Experts of a small language model.
Experts: 128 SwiGLU neurons an expert, 1 pick a token, a shared expert of 128 neurons.
Training: a variant of Muon for the experts, 632M tokens, 9649 steps.
Below are experts of layer 6 (counted from 0) of a mixture-of-experts language model. Rows are named router (the router's row for the expert), gate (a neuron's input weights, with its number), up (a neuron's input weights, with its number), down (a neuron's output weights, with its number) and show model dimensions 0-191. Each number is 500 + 25 x the weight over its row's rms, rounded and kept within 0 to 999. Numbers have three digits each.
Before each expert's rows: "mostly gets" lists some tokens that are sent to it at least half of the time. This comes from a sample of Wikipedia text that the model never trained on.

# expert 1
mostly gets: "ley", "son", " American", " University", " team", " School"
router:462488503530475567534493475404495485540451491512520472498498515528491504529487507500487507497499516515546468508508465524500478496536490486531523496515517463496503510497462451538549479496510525518551493490491517527514488487525486512515497498487534518531496481518534514501475484513498525487498469465485497507547507510493580509511487515504489467523474544522528524449519482531534490510500522525508529497518504470508527507477439476514474478538491562460517510493511503452500469476496509518523509504500506487542515478516486500520457511491521493522457518562487497506494518519502504529
gate8:452486497493472498488492465460504467495432468494475474512554531506502503514519480541504488515517516515496493526509469489490457483536545482492455510501515496473489489522473487468491490496493469507517496494474520526477498519490518493523504503488511465432472495499508507509496533502503529534536516507557480474517539536498519491487498488469530527499520510521527540468507527532507455571509509493434530525490527473517460526453493512486514479512477512496510496451518541513479509477475525464467564478454519508499491507515494477458527486444483516497491507527473515486546492486500489504
up8:487510540504533509514498466497471532495500491521502511472491491511486487542484476516512530488557511489477445498487520506487516540507501565514506518540502496479492475513510502500493502526476527489477523457481497479514443518506477460540464499472484515512505500498536472490489528508467476529516507483510512497540466460474472549490519530532497480511494505496465508468472490472509549524500499522469511479502505529471492465493554548513473505500559509561562497500439521483480523511523522475508503490544475488520508491522499484504503532553508553472478476498534447500495528502464499467
down8:501506519495504505480512517514490484494512428515482507470500518506493521520452540495494488562505515513497483519509480505501523560481464500498491531483508513477491479468513510510499498511479521495484496491467505539451507499509492464517504457483527515539482474481498506506496500499496460498505536548491530477487503478516478526485496507511534479562453468470464532553513484528478504474494477512509451454509510484515475467517525516477475491533539500494485499477513490501481523515479531552491459531483463470483560553500492469539471484550551497499510505474523483514494536537514552445
gate9:469494520499500586490491486463512516493491466516519480508510486501455498517490512507534533502510474480503468529469483543552497487482479451539484485514502480508511472495459426488502495509538487516481531481537495484511487490506531520522499514503434514544526467502519500521493468493479472534528470554538514461507476529531478510468490548502512490533493487510500531481470511546516525497553494466451552509506514489474483487515456449503469483497496502487487520531508480517518516486513514531503470517500482507514518503457468486492448481467489499473503531542488496540523499488507501515
up9:498486494516472525516495521525531509518469520491502465478504477527512545488491498514556424502563507480531466458492492504531492487538495529478488474496483476527534512493461519453525514502484505466493528492524482474508483514472464521468509547543498482509485488521505483485517540483497511506528472479518469495489485504494537454529495526494483471525481505469489470475533493503537461559459470500505516532523506481496478459478486564527515466461502484480511529486495508477493521493471506451517549460553485507534518505479488517474490519496520473519518491474538500482511490537535529523
down9:517529507500488480477503528555497511487479518514499470446491490504496460540529507506497512513513519498510491526484473480522548510512502471523464498518457520543536501496491507547480449485424543487522514543483497510533480557511462490474500502495467512493465536472502487497506495514559526489538499500471508471489497454455483499460523529533506522497431526529490508490528533498491506468476496489558506526533500494497544517478477494494471522503515496505493472461514493478446463511527485482510509498504489508515500488568513473508500495528479473479496505472502511450499481492468544495
gate10:493518470528493501534460494430481484512499505484471478488464518490509510541499500506496541484536539522481452514484494501509494491487505474514514527540469506515536503494492466444504496504544506556501502531507480499472509498501477537529499493494501537487444551530511443543509527480494495532500489476534460500512471486509523485500475523451507490538495523505486528505508480472501516503496544512550515541426488479537474490512483494518463503516524501505502510529506453529464523480500493453487491501494480529496495472530494488441502510499502523472472498531476538559544514501530521494
up10:537494508520525516478480469516491475489527504551543502499532458493475462523445465528518512477517492509470464501466500455466442470491536525472569488528509539475488516507511518525514471479506513515531465485490538537528482495477547511496490538496527501510472488514493530511477489510503548429476522463496456516502476530495533529497517531486515506498493518526506500462471483468495459474517508510538458496477486493526544496506456485538480563509487499487516485509471465473473483507511478465500488524488473469490496508493507482517459490503502511510552491505534501498517499502534489472
down10:503497494503504533461478508517492517528531481507485519542509560461507518474520483498503501456426481493465519518517519513454488477456502483513467459524491485540556479477461476507545545486490502514440506518507498484469521533495519474477533493456505508486474486496528492525545526492508467513506522538518516458516545505492481473504510475516460499491525496519502463464507488542519485474509495470514484522489512422473517552486515498533470475478497486516463507532536532542495497482532497497503504506477489504474499542477455485504505483493509496498467488474483510493525533511463519464
gate11:494474485555504514486522465450532517494500504505485484497480536502493511490490513496463498519455566470496470514521518459540507487495489495515514503507536503472506500497523507485526468540498565566542466503506482516531496527508491502463524516541503496488482472516456491520498529506464482484511482491518529531519497520505471474530499489489521496543525476486492473533555495425538507487488482510511494504517493513502532501543473527479457502530495487476474549515510510504529482499526454513536495542490487527567524464530535505495465492515502476459468475518489489553511508512495515484
up11:500535486493543477476516508510527534488470525503508519493518555478519539514555496500518474493490425491493500506480482469457535482503491509482548518470561550470472499509464463509502487490516517451549532541501489480503512514487513552514496451524502494473489473500517517497500494500516505515549495522576529483513525517484509487495487526494486509493509486509573477515510499483484524483494543496519493478446478488567517473508479514521527493541488507527470481510492470468468515507528481481473487521500450496506512510491524472501464502520508517523486524499506471513486468503474538473
down11:483494530512476487524522518494492451535538471510496501539539502558512466506453496457483464484507540485437495558481535481506526522464502532525485535487544492546482522478498498460491544503530549495499475536516485504486523492529525503467502474493519541475475503483476492474470514475501487506522503515523492505485529504485532503511516487492508528532483496524487498491446490493516498448534490506498456486465463506476476503517520491459480532546514532500511493445490484523483545522534463524522487485510530514509487506504506501491525525503451514467524459465521492523458530485531487525
gate12:494513491467540505519479525448489552499474502487496455536447473480455558516499518482487504507495527512525496513499477530501492490528507458497458505504495476487521482477460477523535505494523479513529497477529541531494525507553498507506527488491489509505513502501508534535485483528499513517482500520548554484488466543460489519499507451507482489519507546524517533488550519523495533540485482498485478473472498493487550464519499475535475532508502519490530478470534492504513473504455488517485491500519494451473531493475488530507493524521549489525517465522492496500541564528461453485
up12:501486520466506461520488490510473531498508510521496499447468513438485489503513505521524497534505510456527504496543482535483538520544475504496472489488515471508469504488487484500493513505519510483450517485512531493484500487471492511520478492449562464484483474518479492490534475514511505487481509479448475492516465477515485547519480545460499476448506544536509536479470470490543493467520510477522534517512555476463485494474506462521512530510491524492508496475477466523549480544519462525486471487491500537492534519477458506487518481481541491477498470496533472493437498471492486532
down12:483530487486516509536473492475464519486457536434488493478469504494484480487546475493498555503451491538486520458519532484490462495496525504488507484456499520506485455533492493492520509510518529550462447446516502527476505514466513510519459487456510483499471543497522459502532559496476499484495497490487525530494486509546509508486513501475442499494537516460530538528504515492499473482474488463487498508500484507526515525507487514486478462520474499541509521499493506474504495493523497491503506509514467523536489473552514504501494492512437483564524441520506526527492481530527487489

# expert 3
mostly gets: " inter", " under", " +", " −", "|---|---|---|---|---|\n", " sur"
router:543574527489530423497539476527436519518479505544520532507474497490521518531523460485478468457501502508505521462521467478501524460528520484509463527525503450452506459511467516502522456501524466513491490446485494503513496504511476540512465504528477493495504480519475515462516497488489483511499496489491488455506519491479503492460473503516498505494512502479509496502495514487487492491515484468536525528507516492495489535491484505488512469491525523493519521504526448508555519529508501484461455491535530462503487521461504524521526510504585512492515506485471488511521488446480519503
gate10:536484513507511504473511520495478474505476512497541508515522517530487461494518497464518509483461468511491493535480476532522513490459524470497488548497499512480542486507463484506519462501476501502498485494485494475503502545527457482478518537448545515494502498490437557475481482459527467515499478559471540450503556528511532468511498505490482489486482511536525524524514470510486495490518476478515507466516525465490475472501462494505514486518500486462523504474464478512515527507489546512510535504487510493522494518540488578535481500471585521514490507510495485508476480484496514454
up10:525460504500511513491482474478499479482464523530502451521521471436504518487510471470507522489503551484536494455524526548506492517491485525511448517506525467482475473481521481530447484493497521490484524485540493545480484464497488558519458499481530519528506503491459526498506464571502526525503516533499475465488515460496499531504548457486507505487492461501518475487482494501488518510530537505527484536544478545515508508470493493511462497497525505472535469532481506505495532489499505483496538512507501502473481502471568564524515490527522474491479504514535502492521537512484508477
down10:525466477511496526497545492506531533507521529472522518479459495517438526498525458477523506535502478500512458481482511521484501470495510503521527497509529489485475511485528436495492447487507501494490504521497526505527495495501495471474482522478500513509486501492485504513514540489554462507461503465530477480483506538492530540483519488491498516519509472499527517470497501524504491453501544470492497521464541475514502512584478519501481512455518504469488511477470542518431482496509520432550537496539487454505520523481532465506463497477511512455513497484486496493476505543501531468
gate11:555517475537519496477470476497484503507480487481511528509511478489495510497514442501501533486504482496494500451509499543461502529445490552524508512518503506510479501470517529502547432540505498484507533517510489465481494534469518516505506514511498428512536506539463483498478476534516480509459458512478497510486514591508496481514573529498521465469495522533501500497514497514457523513511474504505511475520493464481521523453511497493476491451499487488491505520472514509557508476513486533488522522468523513528527499530501516494482539483492518465534520514501505497514436482496507492
up11:473495470515524504491489527507510503466513458485535500489496540488504491448470528533497515500481484533531566480514481473474485494539477514480508526478505475492538520474494444497466508523474468484490503504462477522468498499508512502482534520474504477498515486516505473522483465481498533487501485497507512538488485477477540465477462504498485478537518452479512511480455506543512491499513504523463498528484534495508510495547551459482478518526515541469459541472492495502455488530481491497507488518507494484494502450512512523505545447507485490518497531465551489458531461561464493555
down11:529541482455488471499476509529482518476482528511484494490505475561489492503522474501454502511465491447552480462474504519493500514462528556489532486535543518474467489476526468500504523522495472511483500523513539465515516467473527499535504464485481484504537481482525505516447516507454514468512519500484490501453487534527507487562480512522534492493479469546471496498525527512516500486506512556516502505519516507485481485481504479504518480476525488465503538486494491508467522544498526515514522503480515476491447490503543494519491478424521540522517488484471464482487514452488527476
gate12:486497512477461505496502516495529540491485510489504466496465504478520537469499519527454508518508483481509501524513483503462515518514473492473487517439469522505493538477487513554461487483500548467494497534535488459484481567514474528479518464525473469568496497533455457483535484517501500483498461507544508519499526498516518510544543494488478516492520472499505498501488461483505499520512500479473479521513513480503500435471444538505495481510520452519527522534469505482515458494533504509506480471491465492474513557473489476538531551523514493507536506512480493532505462521518509509
up12:486471493517529509486487513498479530451441569524464504517524534523510493506524510477502492479490492495494475493496537517480506497552511511486505492531486522493491484565499515537530503523480489523494478531443438513498493517518464493491470525504502467477517514488490464532491491494498552491452509482496522498496519470513527500507514505521519508483491475472505482499452509519481436512460487508470496550507492461495488500508493501506531482496514506492545538565419538555514502463476516514519506481520494499483490526488510436529550525492543520512511491523518491489495487515529510507
down12:488505522557498516461464465501505487513539504461455481551494500530527500448526468495489544500539455491470479473502494535459495503475520463475475534459506511467506495523512493529487469486506518465462488514517510532481475506484483454492485508500535494486525458501503498507533485478490449515474521523470483457520516445509492505494500467531515448514537499496533522487450505499501517519521521493493518507496460533508494468501474491422475455500478494445451530530489478503543536485502466476517478507475507475503509498491503497512484464502497540492511462520497499481482513529522518505
gate13:507489502521547522469487576476473495528497535511519518492527526504494531502495528537499505510484480480514466509507461510475488562507526548512496531521502492516508511491502486515485508473508499465495457521539460441556484513532486517489527530510443520509502504489506519517496472518514493466482503452526498478491507549497506504510442525514509503482504481504516533476495507495501514525554497473496471468555533549494472471518488487482508447509503512522512493472554510492520537511500474492488552492514447462521542487485490476505499460526497458483471504488536480527545471508475507496
up13:481495483504500501540505518532505512490507512500498463520479520521494488505484460536544505513531500465492503492506468542512494506460533497506512550539469495521504408516518468485492506473508488468479492518465495470461519471474466490541509528476481523500488568469510452504483449513516542470470503464499483541473539546494556504471499543511455501540486503494466500510481510513528515497490504490520513462508494507477521479523532488517542516488533505482525491480512520511473537518549465531494506520502519450516480491514501520527488504520502454459479516467496538517495511456499503482
down13:489514527545545514460509510533516547496441519492472513520519474486546537489463508509508505497510489486530498454509494516469487473528493466543508487498488479490452514549504470467511517534504517483473482494500511480503523519501498459524551493474499500508505502466478452508477511522469516484470483533507473477486510500487494455481521495472499523522512427537469514476471536528489487525494512468520530496493481534519538521538491471472508546483519507514433532512522464485488491531529518499472511491492472486506474504500464496484480472529480535504430489497475472485524557504491534495
gate14:496526528486520516486547526495497454508518461546474488532507458485490513509533471542519511481498487464494549507493528513483502488530492524507478503505489533486535497474517513473512509533535542475503502474537531451511529522476536500456515450468449552488529536509488536512481500478507499508480477512477534487437548522489552507499467483492469480469501483550484499460519529494541512486484526485495518526490508543520513467507490484535543492515543453487526466470480514518501509481495505485499488480516477509544528483531518499532501476475537483492475482538468525514517499513521504532
up14:487499462516460502513506540476512475480492486487465505513501516497471503538495499492493533515516560475518485457521521483485486476538486484497555448513501556521499525547480491484522488456487496456471551517466472529485509480519490524497466548505520520499475491482503522509500495498530466511505482537482513500545496457473501489544510497513488513486477518532523547504463487522512516550503483547475517511490541487487498502506471468501445480532522474448489482492549488478514513483519497535522499542501490547527497487491529520474552531531501518487508534517505518467449531484512495542
down14:488515558480505520527503549491547516479493505497574497460484498514508516463487532491499460509507440515508498503504448484512545501455517502497470488514504502543465514545478496486471480478487500490523490511479481553477454500529538501472491519504532506467485511504514517498523485491471505476487457476496519456528528524509469498494456470465452475513472504533499482528538502513537429465533482534492474499491522507491519475507501514505465479499502489516539467521474500538510500463524520497534501511534467498498515498505501506488477521470488485474498468506514479479443528439514527480

# expert 2
mostly gets: " v", " st", " Ch", " K", " ch", " Z"
router:517469472485467500476473545517536502499524512478488517492509533491477482497490517502499498514495516475458490520459529456503495528477498517482502518491493545529461526501550506490491554514445457463508494533535512505467542512487542459512497512477502497481514505489482498509523522513512544504528541516493487505491514497523437515507517516433462482508493468541467518501500511477497512528501506487457486512470499492506476461542578531499499502510501456512504474485467510549479506490542473511521481493485501528487512474511523484454524506534429451478499487467524483485509547505517511482
gate10:477506481456473486524499481486523481485492485485472497509516490511474494509475540516529460514505513476495510508497507459475519508518517492473462521502502525504546479522521470505508507466491500509511486495528454489502448529504547490475537463455522482489481460472474446547542549474488483510460494470491453527516529510500501474459522521517524509492523482505466509480575550461486511460486455470500447487444498486464499442498490499539502563486520491505478467501526512467482500508523489503493529476484508537501505503530509446494517480492463515504473477509519518479509523483486492492
up10:503513539521488523530484510519518522472515512520523462478529496497488556523522490494457528461534485540572471536507455493496499475512469522528538531505471510513480535482482487476512501514488458428486502475492477489525520460472502517472515513558467482502497479479506537506531472509469503522521488533522537491482532513489470467492514483533510480520511565479492530486491489551507509512496531530548515504505461508526504477468470552509507461498466516492505507483509532543492484486508516466478480485522497500467521539525513491513518516504552467544525489495467522483518500533494499493
down10:541498474486510523468537519494480542534495540478471478416500525513537488500512493476514497487497520516507475502476517467532516534464527551503520521513497488498509514479498536537498494466466495522484462526509509514507477494523498504528482496475495508469495476516500516482491503533470500480513490481479474496502478506504489500568501503542544524535487503530471497519513461441489505522494494507543530535517522520530495481511493530468520513502509489510517547470521488443461490556498444540488511491513529492517570498522518504534504519551468478531518458472540513498500496503456492525
gate11:493504470475506488513480456472488492527495527496495532510487527495549517509473480472530518496478537485499509516507473521498480497538537514490497504509530502494485497495505477495495522529480499505523511572457505462479486487502448476467479489511520481521487547490558505528513469498501492525541507538487528502480502538529517494504504461424525506496499554484478519486490514462508522550521496540512538527488508555501514498491509489557506532503558522498550498466466497477488476507529480546491503491480497457534469508488502471477501531513471486474563520497481529482480492448532525497
up11:527497498490496453471491497514519506475470443534496475517473492510472515508510466498489533493517479488504516523435483486508493489504540495506557524469492511541483493505511514525454499533537491480473515518521523521495479506508498470487501519457514503508503542546519505503495544503493489513496541508473490470497538450521453519481486473469422531505500433531501506490453533466482495523499490467511476471553479513511497497506502496486489481496455507452485523493512492503466523533492465472500473531520488464496497508516450480524463482498489457480485504539476538560467530495516481506
down11:459468508475528477480514502465486516507483484475492506458489504489479499483506463509517514509503478496528506564509472541501497517541515504487466512490531480489516544506514483432489467482481488468520524519471515527520460502473482476545481518491481493491487454542498493472510490497501546514463485522537477468486520524494515503480532534525546461485495521544464503502520490517558499526425508496504490547536519500482552536525491516493505511494465531486533494529546478475546503483434511494507504521499534492507555514548485506499513502547489489504490514536468487520513494517504503518
gate12:506479521463540481467464498470536556530481518455488519520485474498499466489491551470540506472527522489510523471501540498506510502557491494504499489494505514490506532467479493484505520538480483531493493507533514490491499484453546505495544479503502492514505483526509521524514492450489497515529471523487523537531478555468460526492482519480503496504450510450501503511522503452491500550462522506486506543472464502471484520508514492529499514547563491520500452465513470537490472462497469473451493522504481468478543490468530532516502528505503507495455495497488466514493458508503507528
up12:524515498456495526507506495515461527555491458497505525513511538451529526498513502464483507515464538558541506501503499513508472506541521483519495494520475477489445510490531495483455485495481534508519489488448519460447501535497530551502512501473526453519480510522520479496489519501461507549462494505437480487475516440497551515510490476506452484503539522539526510495526528493526508469539468517468504500485495508459522488499483507500546493490500545499475521494524480503513488473480458461493507510474494492485494483466512518508438519475516514492532514509525507504490507503490458520
down12:489513530493476490543498548509503507527505501507502489468477487507489487528451491517515493493496498497516514430477538511513477507490510504505479495529539499496499516489473468509525458499485513494469516514527463473509529530459472515488501511464544497499466516487488541508495446476498485518484486525518520496535499468509490492491478496509561475480504507491522539468451513508525469476478502461538497478442503491474479488432433496508453505493499510515526563505478547526514501512489479495492519518504520459513486465486467490504501550479434517499485457537471533490464460475486489470
gate13:531483469547480500443504522524502517521505481509494479502477505504495522474494494524504487438501491497514459517454512552511476545436491503574462482501507511498467466506479485496497515495552480523556475505477486491519503517491488521508502490458475512495509546447453464516480537505522493564512499523485518540472485514487485504507521476484474448538489530493532521531509455473513534545486504506505510476533499496541509537550489502457543495499507490505513450471496509494521529514472507526530520468489513468516511525529502493503514490498485494522488511494517498510471484478518479452
up13:519526480500509452504511480511518499486466549497505496481490511467486472505509503496505502488485489462498520488524516539504492460493496455464543461474479476519520548490481517488536483488506496534514510519485461497481496486523440470480439476510461502526503490519509513489503470459517465491518528459505489448472474528538534488483457478487500538503489529495513457496474534513500483488478497497502484548520507503484471474561476511519480493462518560464508489504542480469507474518499509479497508471508463481487509458498485477500514517428520509531471521477485478514544504568536488529
down13:567495478492496475486494503515535511494419455488512505546468536515498501546485507486518518448464492453472520508478496451507510491485502511506518465437465518503486554515470479466461494535452517515481488505502503476501518493465476486530502503521536510501516513521493518511550474493541490485538496513522465489526531508496507464494480539488515497492504542526487492490521502510505490466517473447546497497483529498479511470514556539476500513504528520515510531525508493549469530505508516459507475499488470497531483499504486493455501539475515510520485447530535474494465502514511501480
gate14:457495480496460509504510491504477448506500527463516475530536527487508493535507494488515479504498484533509480479502495486468490504484546504494521531533490528526504490492512478541482563457449467474491488530448497501510482477494497550490464517494509491485529506535489441519492508517473502486501471546504492485498538446511532472534521517501505515478498479555504487509537510487513540508494463468498533463468523474506466510506475488506492537518500499473511464456496500541486512493526545477477455474461440499490441505525509512523475530470489521507454504484480521438504493505482502516
up14:534474514481510506511496476503493518497479482489531507492469490494463499487471530501507521482469516490464515465516520469481501538534466516440465493524494509497513479497492524477499489530492426513494520482546501519499545511531516476516557488543526494485485486530520463510504511468477505494485502486493546525482485512465487495529480513544454509506474508501508494492498513501535492544511557495457468539519500505524506517481504514446469511511522511539481494500501519450491477515509509535529520520535494493478530444502515508464488456554464523484493482479478474535531538477581479471
down14:510511510476506468520501487502558472464467506457500500445485523501456487517516510502463513510497436487499513501486501506494482540481492525477512508487493455449495535539490491539491548501494497470517469521497518502474450466468513526473485503502515548533513459537490486497476478486520480486485447497518498482530510502466486479510507522513504517504530515460499475470506484544470499493500495480461475520493518512526479495559464502493508445501480533495558496487486535506511478483469457479514488492484472542545538499494482468549471478489468502479524556498543508529498538498487460498

# expert 0
mostly gets: "%", " also", " has", " were", " not", " had"
router:472471478515480554491521484482519520485520504455502459503525499482503521472487542504548516543522481524482499499510547516518495514479491520511511452492512524532521489488540477476463519517495537499475512538466506470528470476499483507479544501508509499515530519441540497505451470496509467490508455523517510536468473493521516495526517498541546519470511523501511474497487465545488500467486498509496494463512492528509523499464470474504522495486470469532473526500527557456476494509454541496514539503467434536500486497500476484503465478478473532502526498518533547515466493540498477510
gate28:484492486495474510485486503501550466515535505472511517525506503505524520523494481563527503534527475532517482449500525505512464502536537534506462515524511525488499513549511515508479499502505492544474541520527495516486493492477485495549480501467576483502481540467501504529473485483518438499504484529511473480514475475516514481514501487487498470494529469462538523454472467513510478470472440510491528467526530508511513513480495515529510495479503543464530495486491488505489475439500480520514486533454492533518485505468514498513528475542495487481447517501536509493572532487500508516
up28:461469506516552477505478514463505470490504509469470507505479502479533485490507464509455501497494502517554505502494493474422499517496513483460482490479515528506544485485504486504472495416516522484502461489511476508504534495524483538503464489495456471524446487516514503514487488496532499454486491560506541459483501504498498535504502481477502506548502480505487513547526467480554480475543511514463514495494512501495465514505517518509484495519495492505500477469498522504500496472476495511470466505512466496527547512468513459546489530464484523505559511487456533506483472463457524536
down28:444511519505533504471485507525509559581493478490497513540469493484487528488546489482504496514511468477508510495473495483485478529484537469487510495505554442501459520497512519502489517496486508484496500502483482498450483551544523543477487493496493441514475503499478541498545474490495512459469470515509507494502460511491519492485499500477526505516484499510472509480507513464527496517519529544430449514462537486511494522482492508482488501513558486472497528448494532488518496488529525501538534504462551501488542487498526465520473481480504505502499443522494497497491481495514522542
gate29:495477517481499550530546447484563486485540526507503478533510489508514498457516493481506530509518500522446480467505535473513504526516494533518445512510493502534462519486436513466454500529466546525500484524551511496513554530519512485522500504491455507516525521512548510536497512481495465501513489509542539512465509483531496508491560483473478484492467544483492476484506490506494471526509509526471507484514504527465501517458487459510514525474475504481457484489497491433519470510464527491499512509460477494478503515492522489489489481521471483552543519499504517487501531501481489500
up29:514515466468514487481501522512446537488470498560477482483525493526506532462481496522538499477489512498514496492537505502509532495464524505526491480479525455467489479512541487509502532504486493482525480484451452491507451497467470532448501499482533504544487527512492539469442510489502531475483530473483539489469483513512527509479490489526513526507485488551470478513505516459549541494510511490491503438526473510479514506508518515506490495550463477476524496482487531520486525492533462498512522523517478527500499511520507516511490531515543460503525484519473497512535428539544473485
down29:534538461458524437453486553525477478513461470518491478461514557486482547500456536510480507480508511473474536472509508478469501518466462470517505528505529493517494481491478501498494461512491533524476527513452476484486499532510507498460492508509478495480505481534464492488504528485479505507453437507480493540506507517537522483494476503506461472472493486503466515509504517508506505513462481506519499437494474515481531465480517484487467559500528495480543487504507470491473500432509491540487497548518516512496526482503506493481470528482487458519487468525491506496531541495477513479
gate30:450499520454518517476497517467497508507505500485503472539499454496510498500488527534547492504510494514530497539490539506539503562471517566540509513542488528476531510483511470470462530492532509493503510527521500546528490489524493484514542461499545482499560517479513499511554508503490529486511528493495496507494464519492512486469518453487505509509503518461479503514460555518500490478524518511512538507488510498462445516515530479514484485548482486566522487485492477495482507493487510518486514514484476485499502543507437528499448430525534503502522526494477502522521488518509494482
up30:554449523479524521529492496489504502470520531463464534499476485486499490473526497564506535505492508485529490435489529503529512513499528486513485520488522448511526503474480536508525530526482467452498499496502446485495471510518466510497552470493483522544508495486503470497466485483487478487505529496514550477534512495523515475491464514564468502548510459474460523443459522527555491453560478504500529480460467528497511498483495478478471498477490457518498483505518480525463498503479482518511515468505479515494494502499482483501503496475485506485515504522513480483496550503466523489
down30:492536500477464441554514519521481482498499503511494472596520509541519506505490543524502498516510515503502480509504535522491487488511502477489518537484509517506490500487493545557523477499481529460501517529553450459530506503476511515515503531493539522509504488509498513511440502489487491445481471513497520515477507475499486484506496533494491476524425473477476507504486487491545488464552470510486547475520542517443460520541527501471510526544515505524521492430481518517487486512478498513492506513495496517522493526469498517482521501520493479493494496534520489511530474503507496549
gate31:450494478514502496470483511496533470471544454537514561514492523497528499568515505508552506523491474502502481508511530495507490507460497477469529489501531496525536464511527477505493509501497511525511515541559514506467450481487493505516493484524487474478561514491515509533493447518485484473499490474470530502502541502530489476503505463496480509495465483487545470497453506465535500491489454480485512472493487516476489490474502522496456513460484509492531496538517475467532491475455526485509500501477479499506515552506499549503465482501483511528538459485525495520437484510502480555
up31:473461458530481525503504512544531500498475449518552540501439516467510528502484513522523475501543538536493511478453520506491526495442482516551512445480466504473505477511530499517484477474514545463519527518460510502480417520475479470530502496489477472488500534492509502476564502520486529494491475473496519490521488499486499540477488511506526517523518468531535507499502491479532447497507497482505526501525482462467520525497465485524508535462496541485507510475490525504484506488499540506510521508481560483481510471503511540498490501537482500490539487513470489518533488490502504501
down31:532500495517513518408500483512495499450470485538518511540508540500496472494533448541491485512523488478473521490523523508504470509475496462493516480483515512505463503523504507490505550500500452498490531477520488512537511490573448487538475513482499541520505476498525479450545460544513522489503480508507528482484540457486455515523497525469497499535514491537500475517542479480524487469540491493486479473451534494488499535489500498488489479460520531502516485489478483503484505506465530462468499524517484497480482480488533530508510468501486534538511495462491438507498515482510471491
gate32:506486498503516490478529516469495500459513528503498488496474531498467521453492504508500483497519456518500525490471532503515507541505497508510508502514452517509481475487504502472489501515482528485516484525515496478488490485489482441491503454501458488483479494480531500501478461532508509427507495447497492472480517485443496532510523522491518486498452491466552519486542481530482450415509501553475499504501545477498455510542455515530519507485498512481511475504496471504535475512528515525504504489523510475527522594496472470472515457537487511490495490463499490488485503549492481472
up32:436519512505514504541444494509505483534503493484467485531502457528546488501497482468553540510472508491516505511462493479496484491503537490492520500488522471486479512502482495493483508502542510488484540523512519566535561512502496532521492510478511460516492538482483470498503525485524468488478517495486481475497504484520521494503471468467474544505490560446478509487447484510521478521524543506533502496514506506506532516474536546522474504514453529537507471479458500503524510471462499497526469468522484547532496467515539508502496470530464515487483472474529486509465507492552494469
down32:504469528509507462493516469518511483509513492476509462471525551473463476477468504476484535516521513570530481474521495501532494517467442532516482479506506525496519467486523508460490493514539488472521480510532491502517504489470530440545483489473505490502504499469525550509436507499486471494507518459507500520491507463503534467500503504513538488509498527560550495481496518515512502486504499515569486501491548482530450527548530480491524488483532552465527496551502516480524511521510503451501464486470518502461509522511465484519525520504517520507523545480513506488511492524498501486